{"n_layer": 12, "d_model": 256, "n_experts": 32, "experts_per_token": 2, "d_expert": 160, "d_shared_expert": 128, "activation": "squared_relu", "moe_layers": [2, 3, 4, 5, 6, 7, 8, 9, 10, 11], "router_score": "sigmoid", "normalize_top_k": true, "routed_scale": 1.0, "balance_loss": 0.000122, "balance_bias": true, "router_bias": true, "n_groups": 4, "groups_per_token": 1, "init_std_router": 0.0119, "lr_router": 0.00107, "vocab_size": 2048, "norm": "layernorm", "norm_eps": 1e-06, "tie_embeddings": false, "optimizer": "muon_variant", "lr": 0.0166, "beta1": 0.9, "batch_tokens": 65536, "seq_len": 256, "train_tokens": 409500000, "steps": 6249, "dataset": "wikipedia_en"}
Below are experts of layer 9 (counted from 0) of a mixture-of-experts language model. Rows are named router (the router's row for the expert) and show model dimensions 0-255. Each number is 500 + 40 x the weight over its row's rms, rounded and kept within 0 to 999. Numbers have three digits each.
Before each expert's rows: a language model's description of what the expert responds to. This comes from a sample of Wikipedia text that the model never trained on.

# expert 14
What it handles: Nationality and political-party adjectives in election tables and biographies, such as American, British, Democratic, Liberal, Independent, plus title pieces like foreign, lieutenant colonel.
router:491549579484495447461504470502587542535532523492546530539578454477497534545555536533515466480507460524468492529482458479553453480481499558530499526486508522373427581465507511532468486435531481491424547498486571540521467486491483544471522486495442478510571573492477458510486542517490482546499520460501420469488548489529437508543543471453493508510553513475539565468559490503425538470514467505452539547497475468469550463445434497437577496528481515579459439490466483459520458535518464436520465490431479470555458516489496575618508511461440482460453549528504403474430492491541520484502473499576451583524528500433461568506522534519567553507520502449560535542554526504550493514420523544481485528489489511493541474448472455397467541500428460499504484484464543520512512470510477

# expert 11
What it handles: Word pieces inside foreign names, mostly Arabic, South Asian and Slavic, like Hil(al), Marzoo(q), Sukhwin(der), Mahmo(ud), often in sports tables.
router:513579540506503504519469435510482541467480527468495471572531474578497484434561516530456515478510438551552503431467495569518510414539601491438495485485521483511461499535535552554472462535529484500439455566518542494469455534482493521462511482503464527562539513460472511496486487462438528486506496499445421513547566559545471520491525526439510472530432500515518532452520504449519395527432505392492533490561471551448507460524495460424568490504504550458512491506540436528452557484457512460501508567465505499543475504525536478499553543504441549583447473482553434460501539524445516458434479498490557494506617454451460512428556530473544551495531515415492490539496520493505507451439540534470533477514452457518479519422532558485492507559598472475547534500534496471483538503561485

# expert 0
What it handles: Inner syllable pieces of common English words, such as li-ter-ature, te-le-vision, His-tor-ical, pro-duc-ed, plus whole words like gene, political, new.
router:507472483454562452407476484471598499475457576567506502496563438475491609550573468537447493524567476541484528527492487514483486518534513442521497541445519483522511552447500485541487536514510482465451547535518500495512463521509473554439439508509464540583541524600515559539504491439541469510527517490494438476515520556546445536504533475431483525357494484467522574470539490486476471514489523503476478501615492527458550445486491451434540534461509529468468500460455508482536520561485530467551462500436508454556426498486534518537505503504518466496514544544557442519501546467481456519406524483505484584447579475459531516572503517482509492471480447536528445583522546470449473513479550513480469520574466510457520431514462526489485467520462474503527428470500474424451513519441505

# expert 25
What it handles: Number tokens in dates, vote counts and table cells, such as 19 in 1973 or 1984, 3 in 318, 17 in 17,612.
router:467526489534532473477525470537539537523475555597512554508513494485449519455484504546520481542519498509519522470467505453572453491449491405471501572469515497453408466499528553514455502548463515471511559548562507522513489522501486524477500515460439557527503532438458492525442490489463494550563480473535492437511500533539482470518529507493524506490511492486594513487493414525440470555477563440528560490529383503481508478459503443419479476476516602515475470440449481444492461500480567402529469548440600478529440592484541481487493485486396529496478541547433498537517464503486389433450500480512449550438530499524480535472526542524586514485497489511527539554489538509515479475456545491494475490504475435453479530471589552508544566487566469517527495534512465526567527460532465

# expert 31
What it handles: Inner and initial syllables of common Latin-derived words, such as cur in security, c in precedents, ur in Europe, ent in insurgents.
router:498510490437530534479513501522610472493505549512537513537571428502496581527597516498480410508521474539504509568467436572545470460519527500459510559420493448554491437475501528498500492578493471419485516496543476515519484524508479573467472458471508457506564505524477515567407470486542502514528446468515436493624505470552464554503541504475474547443416460470533515472504476494433490473477516412458471470502411470464498423493538531423512455448496502508494445521472494467550554559492511476478475601565477489511483534460536596510479527504500537534477555530489468523514524501512516514498502485579523515449524477463511548561464511502471483505469481473534477540508527454526391542487538525443535490530479530504448466431500498450522481535460428500466441517587563458484551500518512

# expert 19
What it handles: Score, margin and stat pieces inside sports or election tables, such as –0, +0.1, strokes, Club, and commas in decimals.
router:488542522487474486515514424487511442523462489518534529530577521482453540529529543487524450468574391561515536529422504563512431456516464557477515490461549499441542483466485513598477494468463437445449507553491494536568435517494415484486458507504497483518613528509489541538479488528508490491582542441498414478512532467450398558457537484493495504497521479467550464451538476448480470505411538458503472494489480536510535481490481506475565458490527579563527499516494448446485471575513526438526449485485464489516518510456477515580526546509505560486521471519470421530441528512450487461514443432507556566544540452549473487459535525566514506433497570469520549561516530488557474526496528570493503473482515486467509519424532489402537505572482551472522500545529546516437511486551506

# expert 12
What it handles: Prepositions and linking words before a noun phrase (through, during, as, at, into, until), and plural or verb s endings, as in offers.
router:502492496505550516482479497571511570478433484540543499499485514550512498508495536586490449516499475483544523525458537497547496475461516472523440517536548377488540525446519508475450557516525554482469499464463582565447520565518486504472465546467440422516461490398483541504459508443497502576559547407502488497541562499414508532503524545499423565560456479491501494507473465444510472494439516528469514434483460526466522492502619454475488478530543491531474461462443500414474459555426497508512471482475520526505438533511545552519506522492499546537508526522518444498453482414509491541581460525537528557459553462535461516423476507436495559463521404534543486470443547473535485541506527546497475495542514446501485483489540490472544515557437454394531520482517515451536560543469533

# expert 1
What it handles: Number words, compass directions and period words in history and geography text, such as three, north, late, 18th; also commas.
router:592556576484488470508512454515492519538453500452519505556534517510398485542515604545520535564525451496519536533449512494528505419495478459498513569485548463456500415508536571540471464507453487505488498514546546520478428502488492535506429533436464481539587594476463545548464470454453507537542518401538440497492553473504498553474508564505468508499431486503550512497554480477488485565487566514452567520510471546477492476462537439481541497475499589536480468523525437438488514480479506454482451501451531477518448554420519500529544604517460488512484522529492423495455491507464468549503470472518462500473565507511463560490508427469539550506446510483544503542525452496559479527476519517495449449486425448462441515457517523446497551566483443425526469508515537485496491388532512

# expert 27
What it handles: Final letters of foreign surnames and proper names, mostly s, in lists and tables, such as Tarrats, Lukacs, Jucikas; also month names like October and March.
router:576516549487531518488513426523461567416465523522547445552490517484539469409550515527453502518454506507536506537477553525540501461473542519467462448506489456528504518528520495527510478525450511447450503492474492502498445523503450522455513491452486441542490567448457526486492443490451506491496481514470458537580511448610437546503527566490485542454455473450539501464467485448485398501457536453447506498508521494475515484441526491415534485507474496471527439436550507500519589562454575391539439540499497489537485511564480547511603518422478547501458485524500535509493544482531491440532510536525550515483578451470489456439514528516539543556433508522521569501484525459515535467507513557500523477533423449469503540443550488494485488558555494412618525484505585442492520504474493

# expert 23
What it handles: Last token of place or institution names, like Australia, London, -shire, University, County, Street, Departm(ent), often before a comma or parenthesis.
router:629560595490511554515538421449473563423468454515528485522484482554511461465530513559504507556492509492540578511450532509560525449453563464457463519503531500444480517490540530501495495511504500440429509583474496527492473494543485495422511472463440524546549494529489508499508503530406444491556441455457473462562536510558430566565512511467531510431478451488501496462531428496490399447417500500417532528467450473462463452412530453463477471508550513539509442468500473482527575522494576434508479532478530515521490532460520501533516502464447525467466476537565494548448529499441566473444440465568508535462551481442526521451547548514523489484502553531547547524502509499522490499523544527471519505537494440525447485454490549510536519507528487511554514526493547444502494447463584

# expert 28
What it handles: Endings of nouns for people and roles in biographies, such as drummer, owner, friend, son, politician, member, often followed by commas.
router:596527612461558471415495399541498555516433488463493504524528503477396530580519548519500448597533509570499534504498522510532495468516482501501468496448543469467516536480457519530475488495424475445447544518456551489447514579563466493446456531500481518524534575529526561496485521481481512526490483478535443487499552506563492501486555544489489517443444446519558501477461485493494452431489478499462473467519515543500618523523502428448552496499514528534492519470461494441479497540419558446517424542409504489524519524464489555559509498468469530491464474497519460480409519475449496519481454467529499552540492492471444540528530541437554537481479465511586506525551529404563479479456499546485464465511464400486497460475553485499497468484459486477568515521507546490447507449525554

# expert 17
What it handles: Opening prefix pieces like de, con, in, Mont, San, Val after "the" or "of", as in de(corated), de(puty), in(struments), Con.
router:490532481485534446519471500538539526489441504526510458520460473520513513555504461499475467475532482449553503492487544500558459454486568510466480494487473503480513495455570541583524561566546478470441477506538580533468436465496527483438470539438504543543526503479496484569474541489525507492458509466521437450567507518474467469487518433524439543552472461533514517491548501473501407541464508463443503399535443508440517516467511502531583405482562585460463475503445435512479525506447498528505482442452513500496509592520496533464546582466415516559488523529551521524468447466428480499463455517579482508465530490493436587441476550511492605440442480487542546508532534496534503508497517588478485420535475476559435452416526520495504493520456502492524540499515567471568581509511509

# expert 13
What it handles: Standalone space tokens between words or in table cells and coordinates, such as the space in "directed empirical" or "French troops".
router:501511532546493479487536430558453514459523552581564475505458509522479542511487488566450467498521502501524546446505493532463440514507586442470418575445549469469460495519520577553500504509452444485418548493521555519530513518516489515484456471407502542533546523478440509546462502484507450518483517478505437494616489542549446506514513539487482512462518468505507555475564432473473439493449531460488527408519479530509506479486457481469524447468514538492499484458489469492450515495467560422559457477513497504552505573471570521464497507464514500518493497530570501564478499466443456473462500470498448504423579483479534549520474567443598568465473504514558494585469515467545476514461554513456454482533490460479412472423565541529576488489553509480533441509552563493496596463497532

# expert 16
What it handles: Initial p/P pieces of words, such as phase, Philippines, population, plus line breaks, opening brackets and quotes, == headings and years.
router:528523497526557541478558454502541510512428547547515494585477438555412511474533502504490496527596461526503502525452488511476484472519456500492455531418458405574497475475533536497418534545476464414530513451522518524488529539540471528485454445511490480525553515464502518455419461555460512548486480458527450505533507503592496485489538534518432564450460444480539570430453464498512488413527566455476522443540446510456498414469521408490505536521484518494501467398489512473507548555533560413528484553507485483516439524491548600490500422497494505548486501561469456490490504471491498501475498499510465538511519473455557505556485540449521527474476466508487504528493604446561515490570521488542491491567475507468497427453533491480561522520568496487532484561557564445475521495512542

# expert 5
What it handles: First letter or syllable of a foreign or Arabic place or person name after a hyphen or "of", like T(rebnje), Al-O(robah), Sa(jjad), plus raw Arabic bytes.
router:481496489502539462489486462500480480464516539535453416524498475583474498511516478518490493506593374479562502442472518568579452468508608478472443516453549488516471468541517522558504481558492501506465526522482563527534519508496473492464449539475465478572547495474523547497468550478463471535503507486572458542553499563508500556530527531455521487541492485477518501487512482508497424547369510434490537491549507494437493490565468501485500430491518539548497511474450461501434508488419483473587438510451520474519456520518540555513530493532418494540471418539544519521501503487456519452432520509508467506453549443516471497403564563508535566419461481455498479526470546466560459497487564572511446479504466477483423519450553556446490506518526490475588498457593506504483513489559515

# expert 2
What it handles: Table cell separators in rosters and results tables, plus initials, periods and first names in personal-name lists, like "Frederick I.", "John", "|".
router:543501580492506443528496429533501556517446494460481499495557495519476457538535468487433477451533453559518543441479582513555531472525513529482444487442587492463413516439557524557471502510478483440436489476502595536480508511487447509420446526493454544541506603470492495505467492494458520502507519485469433524497587554549424526514518504498467591514478438465527514470560471484505468540489535500464511496478445549501472481552585419432541500507511535505495462498527498442422536525445547517469467460451562479522502554485515525548455532456401522490427506492523453478474530451482541406475468478504520511473530445505510553453499555491476504465470567461572557537522567455522536530487560539468496536571494405468515459470558496499541471534512480473525496495488553485468564466512543

# expert 30
What it handles: Verbs and auxiliaries in narrative clauses, especially be, re- prefixes after subjects or modals (re-alized, re-ached, will be released), plus could, while, when, commas.
router:498514548501557487495502503568515523521455485501510446516489464537469553515523465544489433560466460449527495569488507566537513461528461521434466552479564420463463477454477481474447538515454557485501492453474547508505420535542492490497438583440444502514508567517453553569461539419491458589491513461475482445501532469481489543472551520486439506514486461523502472494533452491481460548448532517479541509504463483441560515555549452479521437552506498515463450488485408482500551536460542525485494537413516471571466536587633502549573488476472498481540565508480511512515510418428465514493453490470500501483547436516497509471485463430560597491462405490509516508481539407534508491462499562446498497560441487422533512458535512458545547525464459498518503555498482528494548505494491

# expert 24
What it handles: Word-start pieces right after the, a, of, often splitting words oddly, such as ar in earth, d in Madonna and middle, re in recognised.
router:511388460511513529518517490487496486474493482535494480519482455513497518531527496492450463494539457572502537550416527520470432467555548431498492606475519483478481496516516536513490535524510508516445454533549557511523509511512487516466481537466477555548573489462456551534508501558432469472494479492481517460539475572506458521561495498422467533382533476500547519451556506463485487446430514485471596439590506510448564495451487543517623443513514581508493480459474473528511538521503441468573498441472469512544521539522481483511551459470433474528524487517560453626555479429465494531437500505536425509442517489481537489528444548511504533480439486509514523510445533432527493469449571483463404478529507507456464464528551584507510477504524490491551439521492523455524513535477569

# expert 18
What it handles: Past-tense verbs and -ed endings in biographies and histories (won, published, built, died, covered) and prepositions following them, such as of, for, by.
router:564512521493521532491441430577496523462453556461518487536553452534400548555520548514470512515480519492482549515448596511534491481538499462499421520509554504460477499486571542501479552512492578501472532531498581520449455528567428551494459522457429490486494533469439515483513555427517472537540558426516443488546527517498492529498535564475376486505456474492508517509507478490444517516492519491470538499519497525501560510527552437484557484527440504538518481461492483407426531454439497510532473501485566456546491506515563504554521506511472576510504528513524490505458523450467420507448453504517466470461540514540424507482486550410523576493429486488523476551481514393537518502445511536479482502523444411443494434478558507455526542507492467415529470478554556510457525499576506

# expert 10
What it handles: The word the or The, plus a, his and capital-letter word starts after of, in, to, such as the first, The wider, United, National.
router:483502431481514439560533522541537514499482514496472508502485428516459524562552475526501467476476491469549518533454531588540463535548462488403479596439536460502496401505501520499467580547439482423515489503482471532546452521511422482461452547443445514466526510552529542525431573474479432528528538509513490496493493504499433535489516519505478498506498443492530529452564483492529457502498533492474566548533469436447489483573530508506513422529524560519530462506511469519556546557479541495464439546432500457557476533523513520568570497465504548497490536520482478539538563499435437501462483448499479489516475410577498461514458449499482526430492528508481544540524552499562485458446512582479480523530461433389470509472506536500515536495551510525549487550530505473398511426578564

# expert 3
What it handles: First piece of a lowercase or capitalised word after a space or bracket, often prefixes like ex, su, dis, en, S, A (exhibition, extra, environmental).
router:465516433457469545554546500502578537517462507489569449582501474541503543504508505526480431486556503497538535546431487504503463456513490488476478522447494463471461415491504554474475583541482473481542498479513542520513466570537498554510508503454463477518532463472461494513428544433488508452480515469544489460549518503579471500605516557503429523491461476443523519407445428484444439457481539466519531454490465503481534531486535532476539444527535530576488453491481498515538509557440505480501448485546434482543475558511527557530491516421502556494485560546467459506522498496453460473473457536588417508489528463525533546537377525501485513462472453508563559489438538483548483473446484523493533449569470496506462483456598530505532579544524427481516443575564531467554530503521500

# expert 15
What it handles: Closing suffixes that complete a word before punctuation or of/in, such as -ed, -ly, -ation, -ary, -ity, as in charged, independently, sedimentary.
router:515547615436487515387527437473498564483429495509472508498498493487452510517516549481499510556443469502512496607517480593592492456526550447474494513459512544513495497510508516544488521521483500444471539515455518498508541537627488534439507530525487485566531575531466641569482551488490503541520543507458496437550559504482544495527572551463458524447473499481517505459476515492368502509498544508456471552495477480447518437409521449456520504471521497534482475440501432430495504470468487437556488592481500526520456537501514504554537502507504523546476554522505463543385499485472504530496420483512551467501509477433446530446543507497513556484501500463489480519489507444534478492474514506470507486480463446480520499506528505421508433451549439449491473504501484519519522484456433